From a checkpoint of a small mixture-of-experts model trained on Wikipedia: 223M parameters.
Below are experts of layer 2 (counted from 0) of a mixture-of-experts language model. Rows are named router (the router's row for the expert), down (a neuron's output weights, with its number) and show model dimensions 320-383. Each number is 128 + 24 x the weight over its row's rms, rounded and kept within 0 to 255. Numbers have three digits each.
After each expert's rows: a language model's description of what the expert responds to. This comes from a sample of Wikipedia text that the model never trained on.

# expert 15
router:121140130112130122115117121126184103149141130134126164111104122151127138135121130139126113107138096137156138147140171155144139073158152125114161125100110095162110078119097132140136119136168120
down0:147146179145138109154114131143071131158135100129089200151095118129159131186119177131174107136119129149145168132138134143127135139120158122135118127097109139079137121098142130106160161134146120
down1:126140127106096151175116139119165115152104142126116123116156127128165153094105157170153085117115103113108094192105126120094055121137104083116090115114111113106141073129121154144133101155127108
down2:123113129134092091131139142114162086149153115148096173136131117143149113131060137101128161108137157134094157112123199141127155138104121126154140121123125128107107120111122110178164177135096158
down3:119145159104086149066155103085122103120104121104127164152094191147150156127113085082096143137116105146113096115118133125145123151124115143138119170137121133146124165133141195097167131120135159
down4:115104151161177141064133143111092107147104132115155108112143136150166165133118166130117111125139122136144128108126145103149157158126113152160126110154148149083156153119139123128152151137112099
down5:137127156181108114134113135172140133098107115128163119145135123170085137138151144104110087178121158127153139129137132143124149090128101161115147114140092159121095145158141138117099144125118156
down6:138099148144134124116166102108105161165100125138149148140129127144187091145139149155120115176109134126151135132144143132136119107116124117089139089122172154152120123117145165145085185136127136
Sports vocabulary and table parts: section headers like Rankings and Standings, table separators, and words like season, League, coach, semifinal, debut.

# expert 29
router:103100145159124123154133120140118126141115125101140127152162107131141122115134051167100078134119095087129125146108128124153086078141093100142086127116100118112127166103140152119101139093160096
down0:121108129143137133113124122118101143103144111123090152121146121145131113160102121110134123076109130107133194146113134120118136180146138143152090132110079169135117116120098147087132169152132147
down1:125124078120117117124067164096111115100187192107130146148099128146133116123163138142132120151088144108109117133184104142127097154149136148138115154090108131157145101149104136135145167120142128
down2:128104115129122133159185155118088131100150103168132114127099127106148140170107126111122116144111110092153146101096143131079137141122132163145121106132097098125123121141097147140093086144130137
down3:104140106100153145097177174113141155153149127130120147133143144102118120102099128122160136127197108098125106122143138121109085102104131126095122090142130100151113161092113142110122167148110100
down4:107135166105161119126119091099100131117135120146145125094107114079123140152121160104136123125154143150147108166154115097101106136125141094131125149103088136118158123168110134111088133123092090
down5:137122131149127131139177127072135146119159124110136090122141125134136116137160124126162147124080155133157115092111132108113170154129108118081118126109124065123134144112080127159134124107108144
down6:149100150125105135145143124148156145156112120181139130130120137168125107155145141112150099160137108126166124116170121107133148146128081131118115093152112114081138094134167157122100134100133122
Latin binomial pieces in species lists (-chy-, -ensis, -ius, -aceae), plus chemistry and biology terms like species, acid, amino.

# expert 43
router:113087118102108139130148117130130099118146154137137136127150083102099129120139118123152097104145086105151113178123093093144136111093159112110106141103144141135118100137102139169102131136134132
down0:082104120133118136148134136152107107110098111140187126158156128168123122138118168131133133128153114125102111169125165099150091121171124146154154108116129135150134143160110131119131102117114153
down1:131119131145122105132110150125123153129139130111141120156096117148094093105102124105167105123138177083171171143103117084121139093130132085123137155122171126131123162136126149117117111175066160
down2:133130140120110122114121125155102119128083114133135127103109149155141097133121141118108092155146132149112157088113118099109192130167111127134101109155155118128169105108167141136162100156139111
down3:132128142139121134112139140085121151150117160156180116111123146101119088147117109075118145114117141116083108139125107105112102131171116160094137105116189130094117115127137120100104134165112100
down4:101090155158124137125171099151123100089130069118129128156137142120178141132130131131138102132114067177117121141112129125160129103095114138128123116132159122127131121120121133141121120117082076
down5:125112144163120102108159112122133131114126108173116098143156119126121137075161136100125084146121161138152161105148119163132105157133139145115128177091119103122134093127099117130106140086153130
down6:094096140126172158152114114137129102125106125152118157122092151106083109122152135138127143149139171131153111152116128077082136135102098147137147123167091140151144099131119108116100168129135155
LaTeX math markup pieces such as backslash, braces, underscore, caret, dollar signs, and e in \epsilon; also subscript numbers.

# expert 22
router:172163137125101117095144119166097155101152093151134144158132192085132153139131120156173125117106123100079150156156124079158127124140153142108141128109130091102099145170170108095162129164159156
down0:114082118141146161104127137089149143122166106151094133136148100126108154181131141093079139182126110174159103142156090171153109208110133127119084115136156102123141167077139157152148145115154144
down1:131143190128107086117116125147115114166166137134133144130131159169125098121142118172119122123113166137107119125110094164130108092135124104155141139100135092149146133106083112113121128123117082
down2:123125130126149136084103140116106117147148149100102141176112129135158096104126119120105102133110113155118148096124106171153098121158161101128157167128151129093128109112110121134099103095144176
down3:162109125122129130134118114151125113115152143177121131112119162136133065187138102179116122107147131057111123126128123128136116083134118192151137133128136130102113121120102135124129134096137098
down4:133121125121166134159144122126104115127127129095103117131150085128144064157074153104139111148150116156140107198137129165119137122102138150142147083144130104127143135166116135114089136114145147
down5:131152152138112113145134078156121138101153125179132163081115129120149135137120170108136126141161132122159088149160104112151121168151140174109148112129106130112150144146151066118124115134125146
down6:166143143102131103127150134102152128166128092099130122146144111125125101181137112130148147177129134101146147120112123082143115093116146143078146122133099114130110163139155113123149105094104100
Particles completing phrasal verbs, such as made up, broke out, split up, plus did, more and further, often in census household statistics.

# expert 11
router:112157109137100089118178148113156123162102134134116127105086133118101114095108147104172086117145101143148163132144099139132154150135119111109131153146115115116115101143143139142099096124123104
down0:121128119162141113088144129126140120119113108142150097108121143102148139117109138162109138120087161128103131124162147105125145135117108133095154103085102083092129144114130116098132141114090089
down1:118128103139129111144097139173139135101104136126119142107099171142118123138134141106111093128146138124126162131090164119152112141125137135112158117114159077159157119093192100074134104124108169
down2:137127149103143156129078167172148136125087151165154083125146143133140141079137102121124096125122084173108130111111126177115127145121089138105178147120135144129168170145104072182105096121157192
down3:164138089168122135142132178088120140130099157172142119125130099109109120097106123132100131127147142098185133146135109141175093093156132124146151138106076108113123143128107105162100096130145156
down4:126121069113133158106119134135128129141157096116102092114132120168140152162143116094132127088174090143094130113089136076148152161120143111111128146171107141159146144159085120101119116112132135
down5:122127139124129090146112179150135132097125184115144130142110115173137131134138124149121111145157138092162127172141123151116117128122147130155141126130134143103108116129097120161138149126109140
down6:184164105106084138144182116095149156148167144160135133153137113103129103132149082128097126129087117128145150139105153138085115129140143096116144111126149184173092149101176131105154106143093166
Word-internal y inside names and rare words (Cuypers, calligraphy, papyri), plus the words after, even, despite, Best and Award in award listings.